config.yaml
d_shared_expert: 0
router_bias: true
init_std_router: 0.0128
lr_router: 0.00246
vocab_size: 16384
norm_eps: 1e-06
learning_rate: 0.00681
batch_tokens: 65536
max_seq_len: 512
train_tokens: 465600000
Below are experts of layer 7 (counted from 0) of a mixture-of-experts language model. Rows are named router (the router's row for the expert), gate (a neuron's input weights, with its number), up (a neuron's input weights, with its number) and show model dimensions 0-95. Each number is 128 + 24 x the weight over its row's rms, rounded and kept within 0 to 255. Numbers have three digits each.
Before each expert's rows: a language model's description of what the expert responds to. This comes from a sample of Wikipedia text that the model never trained on.

# expert 13
It responds to: Mid-word syllables and accented letters inside non-English names of places and people, e.g. Yokohama, Chișinău, Davutoğlu, Katarina.
router:130169180130156154117109133136126127151116124093146159121190139133169159125122115150146138125141158136108125112171101092107127153119131113125150113151085133110159158112090133137137111133117146120145147133100154108161117190164151084138160135143151106074103105145114099109137133097170113136
gate0:141128142076162158160162170138123124117113090109111148131118105119165120124096097145124109144126137140157136125139151138139113181112150109126140148171091140169123115126135137164141111136142150098128130142094085091138131131169167168151153167094160094126139138136151142132117171144083168140
up0:143156135132153132149124095132137138100129105092129151132118131138150126160140074161134104099154122176088140115127146128117105101189133165141163145114107065147107134109092087100136121132148109108113119154132111129121159177141167178150167163160110097140100156135129119134130139137130140146
gate1:122165146142178106164139099143155169129139157119125151124107172119116150104138091167123169146143126166118124115152148154119133146109108123130135093143101136153111116108106123106086166129121158097139131095135189125137086147105135081090133144101158128095127076120113139145113096102145144137
up1:120097135139092122157132153154153145095170154131122120131116128152117126106129113152133130140135113116122124127134143176173130135078118130169110082107139135160136154091173123081123137156117099090103170113163098181101119124107113156139081095110136148122167146098147132155122104099095123122
gate2:170128157101170134097103192091098122139117110096153132098146126111114111092128161124118122135110127117122157164131151108129126068149153122152140123130148117133113115166119158149147141094143145143138090156120101133139176133129172096149077090084141127140136122104157147105136143111113088142
up2:122111125112118145170160118100138150081155101115134139126127126158153095168114134170135157147141122135106129157085134150134141155067103133128145128117132135118134157109131182107104147157118151154148112121147085116098101150109092081105145126111140150082117107094175133144146106098102153156
gate3:114133140123147153126153163138161116135092114071152160120136151181119132153106149135153072112075144147116157112167113119125131162124098122161109188133121103108170159126101092129143114123157125089142142102137138129137130147150108145115126113161161132127101134144101116118135134100091147181
up3:076133104149070145113161101157132142115101138124096112126131111112098124105097077133118130116135134101088150132135145102106144155141084112164079083129096135153152124118142164083156151084122115111131120125147118142190148103148099114110131146099096145144129143118143148158114111106105120136
gate4:084165147156114156140094136139152107102128160117173129102123140116089146110112182130129128115096118131111125090155097105116144144145099140141100149196132108102130130137142110138173128101154139136133114127140147184164123152190150124155083142149143162120117128119125127134168137108159144136
up4:137120096137138173096148126093128109111091136135141118128132138153169116112121174131136110161136170142156132153140137125073144115110159124168130134178087154132128126120141141098156129101114147112134080161110164120141157112140146092127117132150168153108112128174164155198120121120114139153
gate5:107124076127115084084116102163155120128148167113147124118131145140108173124183100107101135149085124121127134155179112128178135115162146166138187102120107147152160123148134104114138169150107109147133147149147140138151122150105126113119125138150138129116123093091157101122122154177133144125
up5:126108124121130133151135106105067113134071137098134139138139096132172133177105137126145173136113122150099096132110141148106150087108132065134104185131121106112114158098121142136167126127156077138134104148139150114155125119152134138089133105140136118132096130158143113088134107174138106099
gate6:162120152120128055097102137138123141125115078137148134130114116107122118141128153159074158109110153143153089119131138138115073112127103123113132098149122171144141162121117156118150071078116109167153133098167134129164151147123110113147122165145154121120108173125169143133112117131129111140
up6:136129141146137157113146132119149145079150105118103143104161130139164123152179122122116132125121138132118103119145112105125149117113135144164098144154100138123141140138103151114127071148161140137150134141134148136132119172080155137150157156129150124067132069117132202118165117171123166154
gate7:145126128099135113122134135113122136157159136123149107137137160158105141153141081118162110141151120163075131130148153131100090128144132167161128144124135147116118091134122182155151110188116171153142111200126125133111098121108160095134127087110153099139083137153086143106132159128125128138
up7:090166190162182151112090147128171156095073169135144089097120163094150116123110141096129137127114117120129121140132123114116151161149114092107124118097093121130152153168132088142113145114135125128143126111117137096118144145128135072114145165121116146141127091158124169138132119099144115117
gate8:120088130139090142112116101142108130108098094102098156115108112126178127141083031116127139143145160096134121083117153102127157099120116152130132132115114110157127143113139111113123103156088099103166133095124078108145086127129149128140137141143150159110109114121142141151086132158122131130
up8:131123145163127106094135148170138141111114126176134154149126131145129115130173127111129124179130145150133151074174159125125123112126140082064116135109113115118083167097127098149144103107145105127138113146155121092104140141112179146104129069139153136151122128120116164102149152169131142126
gate9:150127140155087129164116111078094118108103167116098160113147190119137123135121135147133156139138124133110141129126110136113151108104122119115161102159087096119165133100119135111139126080110148139101113091140113156172139191152135120167149146104159132149132139147076115104150122101173129143
up9:112143154126192180094129139159106122128123120103132174126144150118176114141125135119123148099153150126129110145130122126095137145113139118159165115112146115114163130167120116179102122162136156146155119151110112096097109182153145116145142145165118123095152093124120117079121076150144095110
gate10:131132149128150166132104112132168133151150129117149154109107145155145102122149141139166148138181141158067111167115120168106154123134107146162095128088142174116156122144150160115159122126104081198148111129109160134116129107130136164169127105142164137144124134115130157124138114097126098150
up10:130138131127109165125123137129137138160160114151097128135147114104116133106157130128139181107119105129169158106127124146084112112142136175115121159118178128096128115115149135136127080183163069120132146150141172074150145120120109150143121120175105123099104110129157147164146094172135135135
gate11:112116133093126134135173094066146119120138127142130116119141136155131131118152158102116106172147080113100157104145167176107117096142093147163128140149120119125115155115172148132134150105119137094159130132117126110095112131142137127111082120148161088139131131107187143083116173113095146159
up11:134147133173122079114113089096139141135119104147118159156123176127134092116122144144184135097126153110134118149132170145117133096164150083146133139141138198122175106095129109135146117137156167110163135149135126140152170103160126140126131155118123134116093105157099096134114162122132102154
gate12:136156129111137136117158159143136136135143085126123118161147132183162154157127141128129133120142142138153116144140152157126152168150118141106118077103137144090142150147190127144115106134097181175120085111112125110173114117137115104172129144139124120162105119121141183121137155179089122142
up12:155133118151137161174148125176124100138173152095115155142061148143171132141124176133114100137132125130132086126114110141099137139140175121165118157115099131139115133129153175135133116151115124094114129161137126154152144139141074131130139143110155103123109121100143075103125125129181093123
gate13:110101149108145114104136139147102127159088155112120121143130120084143078162133142126095074156149167120151176119204161147128126130104148133153126145144127166137135186142156156136183137155112084114133127125124122106134128168142146120162161129127120099118117119138130153131152125158144124120
up13:111106105189123093073104120149120103124098131149103117107149093078148127117169128147128140142133140121120151115116121142158089091160122144078105113144104147126128122182141131158150164132118114111135084135150140099130131152125144077136157136139132140137108153149118142119122061122089160135
gate14:131064165073146188127088130125142147119148100150142160144123108121178133145106109125139142139156157131102107127145116133112101143132107121131138108075108147119120111121165120118117146147090125101166175120128133081127077112116145094164153105101144124155144115128151125139154153140139103160
up14:073136091154144137162136115144156126121157123113115122107093132101138148099154122162157114142109104114146107123095146155180164090088149151109127137159111086167126127112106108116117157125116135147122083103112143115111135174151135143105162135155140147149120117061088127128131161145130110095
gate15:157128150104126126121119107096109125147114086112133174122150127119153130193160071102131140180165116143125136100151143125127113127133123114162120103125105162120131163083114097145115125140110105102107145118112139124122140117129174142161105146119119075119104166191112139127106100088120143095
up15:098071171096139150192109144112133122138136143106115076120097107138124100117141138113129142120150133136108130107123099129146110110127144099155160104088133170133124147105189100117144155120144154101086103097105085134153155109098135140117106117125142161123104174159129123103117102135103151145
gate16:150128129126166145093134102127136142146126162121138146140129098115142154128127105148133124082119118107085126159111060134184134099123107080164153124118168130108115187116177143117154121133131178139148139136109129113142139089122130148150139114131146119086122131170092115135099149086162144106
up16:130151123138122136120108100143129130173133104184139156126086135103134094109130115115135107082086156101142143108110162100157137127068143070154127151139095104149176088140141111126136131151142102142130147118126158130086147100107108165130129120133117170102071135129126127090148143119156131124
gate17:143124158119159130128087119126160146103142130161131087096146126099133111119119133147128157155162089114115119118146061110167122116169138107181116119116142108074152141148134115114144135139104178113153122157170174135149149158151152087147144104119114115116122086136090134174123144125131129137
up17:175150123164100130134116108133117119142179093169164149150129127127140109165150099103135122139158118120117139135091200122113117129140138116128173149123120117115129160115067100137098172119118102186129119094127103110123115109109164167091104113149133134107126108167145127117157118119116101128
gate18:142176167126128103119111114141121162115116133090112133115156157131142138162154126153112121143158164129143170129151106102143134132179118167125107137109082140059120115132117124115148107125136137174147127169133172163127137160163108166135158160138107163125109142173138171151132118138115125101
up18:092118117120126118158114101113138120135132104124137144149131121141141127147116120135128185153091092215091091172152115132142098154157156116114132110160082116119104101125115141121169089120093130107145158118141147115121111113136132131120061127117131132126105127090146088149160117128090121094
gate19:102117147157121154159124139131115172141107155165188102096114140150100167167106114108148107126126164153123158118124115159143109137128133163119155134116117123108110156122162103106127084151176081114059090139128147096118113137106142118111120134149131111137102107135178151102099118127113145123
up19:084123137119086172122142122109104092116126136173140143130130126127116125115108093147141121125136122138143094133081171126097120088147158123115152152158166120118103141149133161066115147131141111158134092169104157164131185127107131136137073136143102154132141114165148087115119117128103138160
gate20:074144156111119146100090095120126133120119160151103113094146121130151147127142132065142127169119121142099071129120157157144116122154146143165115132151159104148144155130151148081147132106116114180101138089117158121113097146112126114105087120121165101154124138119128139128102112089173132160
up20:115127187153126163121152104163137100133134144108104127101161152100160145136108166114105129103102121182129158120145087131151165126147155099141075118104116111161144136112140142120099123105100091143092122137100112133131120177139151119112131155121090121068120126108109112162115153156127101100
gate21:095162147128172170116128111119108149086130121115141134124113149143109149159078141093121108139185129108053117164160127139111161164101093131109116143143116154126097135128100167087136114099145141123129124145091142143117142145120159096107124126118163104136164091123142106092160147111135139130
up21:165172136169149100120156125116132100159118148168129189116134128124103123126146101154146131090101125145100138146113137131160159148134132087125153154138117146141143139128144128140165103119112138068162142140163159154182132149137100152112141136128106119076161142118133137127107133139108064092
gate22:135159129101121138130117150084107122124101176080145113144085114119067143131117124125145160135143129126075111095140106142096134149146142118127142131130161132132111132120133143129161126119134121141191094158062110144104124117118148153129090111141174175086124127127114127111077093150114111134
up22:120154132084183150112102146090147120148114189130163107099142135115139152151155117080103158103107105148156139084127105122148164169164110169097123143112107137175144107107145150115082110112126097123139123122121118131120125142141152102119158135158150171119108133103092120102143108137124138108
gate23:154127152111103126118160168139136148124160095153118156132168114128118113130139155122139114183138179079068121130130115156118170144156118083099138103116137160160096114139104150165124134147111141081174142126147161133183118126098119146138123148135160109115111100103147117105149143131123103144
up23:120158136165135077111117122118136124168109142109138175142107108129096146140117121150152097094104137076176090161076141142142161161136168135133139133132131103110150126093133141095150134118127151157115099084101144168143113095121151115109120132124146174134133097145157131170111129162094139124
gate24:098076141162135178088126094148176078083094167132143096104124130129141104138107100156131100163153151121127151153124138125128083137137117121142097147117112091117138131156123140091162141143120158164147140140096121118108119117156140135161094148138129142142101159115143079142145146156094137126
up24:138103095141167136165088125152100103150121117111134125117133111152144147107114149137129144106075104084152136144157145135130102116108099099122135131136090139140142130106147157200131176120138101150096132175149087162125134169134118137119196160121138112148144127141089139114144166111137133127
gate25:102183141116168096113105132124120145128127146136138111126102141143138112150105108141148129130105135112106126106086090136145120166100114160126106140159113101129133126104121160166098079084111124168144146136096133098120109216162097141112141107167142144123112117148123099154149152149109104096
up25:174117101138120112130091150138109116149164113172118093103082119098120118138115133097132135127107112143123122121077105173133103170135136126080140150138144111114138117085169204180173125164099106119148085120131108118116132110138143120153140095120125146135113125107135158157131111149116143128
gate26:130092132132116172135141129143136143156105132110145136106149121134111131149160171164113107121130113134096116117123133134184143098139151121127153127106119168134136140097139115134127073135099136097220129162166097133171115167110148100120160118123115130155112113136154147152097165147116172140
up26:104138112100198117165128130124112130137130098135147134161101115113136114132112121185143108145121091122132092073143126183116109123152142094137116143100105132118097149141084131148101102147140149137154109165140114106115089144148113124109077130078126119130165113148143071139120119167123133116
gate27:143175117130140127147098143089129135154129115088093115128109139129156115115088129199127132150117106132123121107188121140135135175119162127140101126116123110139134124102139151118116062129169114115117141112121127115124086141128117096095176167172178150124127111126102092147168127138138125155
up27:134145118098144107149118122169122187139175157123111120147123128118138110144096138154103119116108115148089132111086205100099124123112127148110152122148128102137078148152120154090125147139135095168134104146149130146125102090105161195144140153126125135109123129092145114116100152100125153118
gate28:135135145135114125098150121174134129111116159127093105118131168151157121144165137105083114185120172129133135113158099141141120115067132102114094133150079151141127135105172115138202114125112073111120136172132137085150140139139170136143142148132126131113123117115122116118123132178134120120
up28:139139071131152124148149114126146074122109099155135097110103129116139150141092084138100137112111132166094113129096118146139159111189122131134139127128154132115136141175096132090157128098138089127164102154161116157114141091173129097130102138094146128131151145140140111133125136101089119182
gate29:114140100108129153132103146170127112130131143088169136123152165129168166124141119175116132109162112116105131115113079088161112187137147107136136150133141151129108125124161108139168152133200105072133136126130100142142133158132142135091124114130118114144124118148112103151157075103134108152
up29:089114140122122116157130113107126107123102107175166087111096107115113124101110126125101127164119068133131083163131118169113106095122122112166169122190142128132093164182117119138136091114138117138123124128147144133117149114142148107111127160172108104153127117091092134128138112115094170116
gate30:148141090159132136141096118128096085161110141093152130152150164112077133103127154115139136117129147096133152103153077139123139121142139131134177104126073141158163121146089155107116097103129152143137145122115130153102146185136142105123137114129120103086122149111061105105106134118135120162
up30:124143174101120134148123130115111157112156080146154130071159142116138136139107117175141119116098166116134129156130141084122163148101111118171097142134118143107146099127114127208119111090116123164121080138115152124117156123094120098093113138104157096122096123136140128109127105078137139128
gate31:139126114135143141133171142123147087129133140134092085150096131150114099137149131162067128142104146108117138115161094161152200137113154146135144129104086087153110127087124112143106103141153168151130127165101119103093151152149147138096148139131141142126093115138175126094120128116138087128
up31:152133132142130138134122146109141108176145124089140162140095113113134142113121139141134144109113150133143117138138132088154109159107102139153088120119101129149159110147098134154051111125147106163102121154095158157145120158116108107113176132071117166091106137146085089146155133110178131137
gate32:111165128154143099114116131143098154117111108124149117124116139130133162143090142118112113097115132149127083112143109115126123128170080181129145100092126104157145126102141128108126187123105143136157131145090131088156120144174114124112095098134123138086144080108155086143096089107150126174
up32:139063127111112125105128169117129082109138131136143109137133140112101158141151128154132133150146154180142149149099137147148112129097139119108126118116148159095140161112119137097165106118146136105098133163146148161170139172114152129168153139127151095138071174155126131090120103087159143148
gate33:114142170153145132116078127113126096150123105096136140120154156139140121153120117127085137162148139107162117126148137103185090127112133112125113129116137107117124146150161094055153138155164085121133095177121144090097145167101129142123098094140129131107087117117122122143120140144116147183
up33:067119117189125118096134140125123104085128117153130143153124125117158149109111101108170126134083142125126084097154135141191123154133147160131112122135126156096147126171139152135103135144189119102118141146159138132120113127170100106071118134124156133150114141132161113092166126141126135127
gate34:156102165145160143095137135134190148173149156092107136172113107126140152095094134141160135147164177183156089127132110170141138109149122107119148115106117127113163164101113114128115127143107152103112125176114134149131101083134126155109132132146130139112117159171125144112109157118104120131
up34:115149125152059118149122153103145138139104162151120091107128154175134113097115162144118122103131135149174116161099118086122128085159121130135132146171146101085120153147080127159105127104102137115124089157152138128158104125102160151121139138139073108080120128131107150144104140128120127152
gate35:147180144105139149145121120070098130176099112110115150150122109131146140130137130144107131141153140146127106122198134091120126155134141193140106112129133128085147109128110092147115177129139123127116109104150147095149154152155161096081128124108184133116110146128141099099123128101144161138
up35:150131162155108145132093177180139126118139116109132159107106147164115095132167125118113124132119144144131102098149100124141166139107144113119124111154092120124097121091117107129162127132166105103122131160107126170129114179099132094141171152132155127109149154124092150152167183109149146173
gate36:155103112089121120125191107159136149151149119119158138129109131136130118110109117147148153173182097147136182170124109122185167162110115129159192091129123148142120136129144138144102142125124094109153135166147147136139155143128152149146114127103139140152131155162093121146145124102121094148
up36:140127158107174115097120131116148143093163144141142099150145064127166156105093174102102092130138118103124126131151089110139117162156118126137132116126100110128151099178135164137143100147087093155096126148121128126137122133142133129139158119106149088136135131142112170132156167123146191103
gate37:076174146113161162129130101115161140144113099122137105097154095093099095109133075165117101147175127121132090106118142101140114195100162148123097133116142150144127125097102115145111138146117118098123135161131131076126127130097151121122111165152135132111155089112133132124088144123149107118
up37:096126115117131128130107110123135085154156100115136129109122143103139066129141121152087140155123130127141161138084155128072159152123141155132095179143132128115150126117120150133123158101177142136108101157168144130085135139120148137078094121115138117150176151098120145109144057120120133143
gate38:163161143147147135182108145127154095132108113087130157131115108134112099119127110088137132099149166116143175122130115113173119163113108130160110143153116174144180078146098100096114134125141118100087129127097170141152129125126163156146106165143119131102142122095125166140118093123122153110
up38:139093155114126117146132116105109088101128153132171072156122098151124129116128143135138161086151133109148106148129126091150123141092130120132100144152109082119113099155078150149120095141091143123132083149112149122175138146148138072131154125117126142143104119057112153141126160145140140155
gate39:154137095112162167141137180142121131175135150098120115150086132115174131144162167114069106156149124136088119120119090145155152148155142126103115137113159134127140183115160141118141127117128111096088117134116170059177126119117159120132109131136138121123124122096149134126118139123101151147
up39:169199122100149147100170158070119160102131113135109097139130125110131087111080096131118124131122121119114119149139126140144117132106137120122144123117124147134184122140113136126115119091150176124111135132155158145118104117148182166081155146134113107119126123129092155144093162145097134172
gate40:152146131146138099127110125122163181174069134158155148148156095134118153127122128100114096145103181128149120092156108093151107097169134109079099107157122129134149151086119116103096137143130133123127106142161146132146157157139118136093171123135103115113145145127124119101108118118180137163
up40:108143158137140123123158093131179145088186096104108108183127111079167085106091157136156138122141139119107131096146121146148097144146121144145136105131076099136138151134140097155132113147104120097135103105121111120144157142197156136149140137105120146139113092135151121103132130104112107118
gate41:124152122152131138091126171197145137157132157159104141169127118127152116120144130112121117125160158114116165078132114136157112115140096090168146105091089159114129112147138120144130135170109126096142147130150158085163128132132141140097120112111168157088143111165125130147125087092112167134
up41:156114157102136069118145113098142153137120127124106129140141091141144131106079149146123127116131152100129100117109102115108139107085139148089163130120129161147161143162109085143133107146121158104138137141127151121130098157120113110113144201159072122108179113146108176139093120126109110153
gate42:154096135079087149142124131108159123091135144123100116113119142076121157100131133109138162124156130124134186118137112106174134163110124102133167109156194103093134131151116149097109095136140165127118137110094125119118177083116155154106091119144130109115150114134093143106113112131140111104
up42:120128156193101173158108096099106142170090117124150153143176118126147117134121149128147151085113146133149131134140119109092134153102141094129157130123101141140147133134143132145098169115144153122093141175083156145122153188141142119136173148148135124151141100149078131134136145144164125129
gate43:149155140139113120105093059110115156160113146113150135105131116122084165140151114135100100097157127102087145110133157144109116095125108120124128105115134166127152165158097166105103154170142150121157120108101147105107111185159104125129126153132164102133156143153142123113134078104147149124
up43:165104110124148140082080109100112096169141166139114141073136132133089118178125105114099130132138108109138148113152124141155101088133140158114107120121105117130132117140130095157114133148102082105119165158134119133121177136124111122128178145130123130130156164137100162188100152100107147115
gate44:136144116097164152126136096117126062141114131137111151114102105140178140117190159126129091125160126122144142144128139134117117112086075151156099138132100150128158099136163096117128122127120128147115111175120123099187124160147167179096121162145100112147133134126124107155137102136109113107
up44:170144130101112119113118150130097126158123145139153117159118106103089119110160107133106137135076167111082103126133127097106115137122134100122164153124152093132086097177120138098116153117174149099117148114160105152091135142159118082151116111101164112105150129128121114087100113126158150084
gate45:116144145122083148132150138160147128100142110146139098114131150110110136139179141132144108180172111133108135132119097087114146098140171159130130096146136139133144112129151142162192142119118113158107151072138131130134113119082153142099087128113097101121131097090133175099124125111121171099
up45:126125150142139113053145127133152122143145132157112143153131132086094180140134114150118090168177099137147134137095171148157100116148113154156126115132172122149062126132127173119122149097126125159135141108139090113140117067119108144127111089109138135152126164125144102113114132120116127144
gate46:128178163081134120162170136154116096132150168120152124138188134136090132118135123134132141122144100112100098121128149165178120134109133094112138132163109150112151171124171114147143108156137100122126143059100132127126096120124133121104156078108099130126159104107140102100126138094137137144
up46:159131105117114111124184106107110081125150137152123107113125121119161104129137127121102117168149101113128138115100133135161103146069136095153120148096108096105119101147177151122092132077144161156092142148131125143136132109101100152106116152147122158122097127134137075167127170154146097149
gate47:132123152117160120175115143134122150157110127097132130101137117152150121144163123122130133147151147135137174198136123084138143152111158135156093092161149074105116080126085130092152160141140166150179124108140130160105139132156148109123153161122126133120109155165099145104097135133151145126
up47:133105126150145097132149075093164147142097120131115137107139081071127155151181144128154112142154116153114095145154111126134106131123128124078129115135189104051102111135178108139126141101163121102129132158133141126148098115117108171147111097119119146113124103138131128124136152134118106111
gate48:129100122082103136087141130173116132094105114122146124168130116121167114122107116135158130151164165129112115076099069135118124126095119095122137133171137131114125126139091136137108100099112065129119125131109096128116138165143130128076168143144178134116136138114121147150138150081168105137
up48:161121125120102146156165143106122130146176120117118148113145113158117129108154150132103141148093117089134144112164135117122108101123128152130161155113139125172133115119150101183092147159069121136135120163165150149165141067114161141132138145138175135100129078088151122097141141153143140119
gate49:097108152127115137121131114144191136059130139131092148127147116117111182109118118122104112136126173113166170142163151123089133124114093136154135129130116084093160115121144106133114114146104133151104105098128146129168078125107151122125052112147146132120096118127085125136143120120118118106
up49:117123175137163092137155121095157167106130155164138088129150153117094154124176140163113106141135100162145128132142168143134153135147152114128116153117131124132127102136079146116170115162108145109112103126143124149137150113093152136118102130075147119154190092102135151101116131126154134174
gate50:110165136148164155117118095151125128143109053095113103112113132122130157148162168120128090130114149169139113119156117114188124128152169107123114100125128102101141133144176131155150099161116129148200116142088135112109142121145132112086104153137135102108143134127108140110099140119126111155
up50:129142161103147135109182110117191132108161131125134087095115094125073131126169126102130104190122091121129126131125129125166079139102109168113103135140169127122097149140130144138155125152085118105132121118141096142123107089119126160118116097155125119118145139079166134116150133121098150114
gate51:104154128128155129101109131180150183132118147130107145121130143154100096151121121134092159146168176130128119159113177126104162124128125110112142106127128114146154151125137120087134145144106140103174096156142175125116105151150137118131109160151184130073127069135149109106113121111115101117
up51:130166164187173114135079147138145132182132153101132144110132117119096161112161152149135106173090121154150094121131150087154095151129132173111109139132099163101109119142110092173123161154141130105132142138192119110129119132115134107112121130095126104112141099149128124098134112119135124117
gate52:163133118141145172092186116091161113097116114091104106159093112124110187103166118140102144130146140146104106138121129159160113158111127066137140154106145107129164137133114145108114167135132163164147129139115099135124118134140110148134122165117118151135123113110105128165154114185135168132
up52:128144124133149104095105125141119145153124137166160150127106123116133139172147136117119115128188104159139118107100160173169135125132138088112126131129097124137131104107127118170142158113155148150095077123147099138113168095153108099069147166124109130137119127125158182128107166090156110107
gate53:160092131157182111092152153147124093141145112136142095120107076149152161099082114157129158146129126071132105118140117132128154133068139138114098130095116140110147159153139152109145145132140153136117087140086127114195141127147119137158099097134122121132109135112151127115170153123131143142
up53:092123119113154149113150137138112131092117120136113091120075144110128105161096153109152075147140167139096114110112116139120127107075123096140130142162094141116133168145155071103132156125134121095135123141097126135087141102128120142154103159165144147115133179150139161157147157118121116180
gate54:167108111129104137136138119131151111122108136086123106135151098117125181127113085178133091167103119113099127101115157117163141171132130154103124123129116128134133183122080126140123145158128094118130087114211132143143108158123131127128111144132161147146149112092119096130160175132104131109
up54:131113098134123137142132123102173134163180134154163107117084116144108129095135129162124102135145118133164131106096137135109129145134134115120147126110073093102140181065158152120128108145142132157120098103169120115137132115144101148168115141110138174143156090138129106158105138104164095170
gate55:131103102115171114072147126159149090111126137127122141140144146142107134116136120103136114133160140090125102140141150101087166130113108141122151149149111190077147143107135165116159097110114142143135140137130158118152069110134174085125104106128098111089136114094152122183114109113117144118
up55:149088154114142138153116142112088138097132129150155115123107176116118118113126131118143188132131125106141118148161154129149156128171111057098076153154116112168114150113089145136152154151094098137121142065112095145106154134149138148143110165143125095147132128131115147112102116143137117097
gate56:148140131140103150103127134163130144120158120153112102129103108102138147102091151182119154087144096118131107101116100098121171135173118105114122168146122134122126149101136168094127076141147164117161125149132137107144149135159138121134104133117138177112114075137130140144154160129201149150
up56:108095121098126164134120162144134153112128151135095106104125078143150148127115170154140153130121143085155140108141123109140121142147150140087088135114107119117124116144138140105134150132136122145131140115103148084158093140149116111165113208082123137090128106108090087146154105102161176143
gate57:103153133093113156123181120126114107142099168118130102129138131133104104120169121104140118092128129099103138144159092116156081136101117147141139105128145118187136152148111132120125128138131119160129100097092097165132099094143103140135136163175108121191158127100076119104114095128123097114
up57:074149147135133124136080075128105150137085104094102165122147165127116092133079128102171127102139111116146153115130159104140126129107135108093101104120104130126146074115132113137087127134123113165097151115109125132127095145123138129115115159139125097090105131187104107165129145142145098099
gate58:147094101094173112119112093111150120113141144124147162125143125108119105143165153101108077169147139129103141107140099142155139179175153132092103094128126140102104158129152114152156143167151169136128140146150100084149130159160129123166149115134139149128112136160148136124113131116151156185
up58:122107147157157133171160111145171128072125168107147111121134112134145086079114150117161116099146116128087109147099100119150122121116084130149116128136180100095189097106146115139103113129128128121153138144096114152136156146150147174115159144153120156132146116132131163094110165115120117139
gate59:177132135148169125131098144157165106128136140102101107137131118117163160120108114142119109153096079129132097136143087137122137097147129135165142121138095115116122153080127143128175135174125126147167113112152136141086133121154100180149101091117120126069139105108144081108148112165138126153
up59:166124131125124148104090140156102139124135086140158112082142158153153173153160176154103113136172125119157118131100084097152106131171122100156125116109128119120124095109145102112139128116145151119169118152182095148135136092090138165128141138171113154121172124138144161143124130123151147128
gate60:155084179149162123117083137164127145142128152125149121158156119169114126110149131120132133138132107119081125147148145116135143124107092124133149161163061098120081134150104092144127098152105132119151158108100131134152145143147154109131136174139130149182159126134152113121145158075157116124
up60:154097114135113110136111132146140156098123115119138110117125119116070150144139136125103076143115146111147146155163120162144122084131133119110146172075128106136144140128121149099146152127125126174121167100112130117106115101135183160137155145169111113149116197079150090127151142102122154114
gate61:141165193093183123170098123090100145109123177148120116090124106128112163114091127152117123148128115108129139096136124143142152137149080139101107167141125104073097159106128154111129101115132141121098161138137111114150097117146142099117105118102156079120122119138150103119145121121093154129
up61:145103125156134126165143147116104151136124154148116139078108110152164141132119149137094172114122116148175109110130154120119146107129117083164094130123131095111159130114138114145130101139130135085130093141097113180136125122125144140108162181112156188196092155133118157117112158114123144135
gate62:120167163104128134097136113118137120122089124149134108127148121118149119144159114133080118109099118139110147079163095088057127149093117103133132128147118098114136107144104098120164117112122113127183115100126129154168123151122129148167123133105162118085151175095116130097159123107158136087
up62:121187127154128124154137138170170148139154179101120134079109120108135128151149164090083103133158131121082107112110138124146117145103146152136135101163119108122117176184097125136103099125114137118140121112092154089120122086117126111147136107114156149124126106114143160098169137105159108118
gate63:159134142135132137136081170117101056118127158108147147119123127151173172107134140165146156136141089188124097162130097124108090157149135138136162145103147132099153153123147139117153123133156108125124131150125124110106126146089172165097140135137160125124165074136146125136145135144153125146
up63:136093068162092135130106146122172093113123132131139134130109137141110179141081132135125162114139148176134145125125125131100145119136133150145129143087097146122136133152152092128113080095131147129133171131153118089149159124102117095182112127128113132081099069137105157113132119159152114142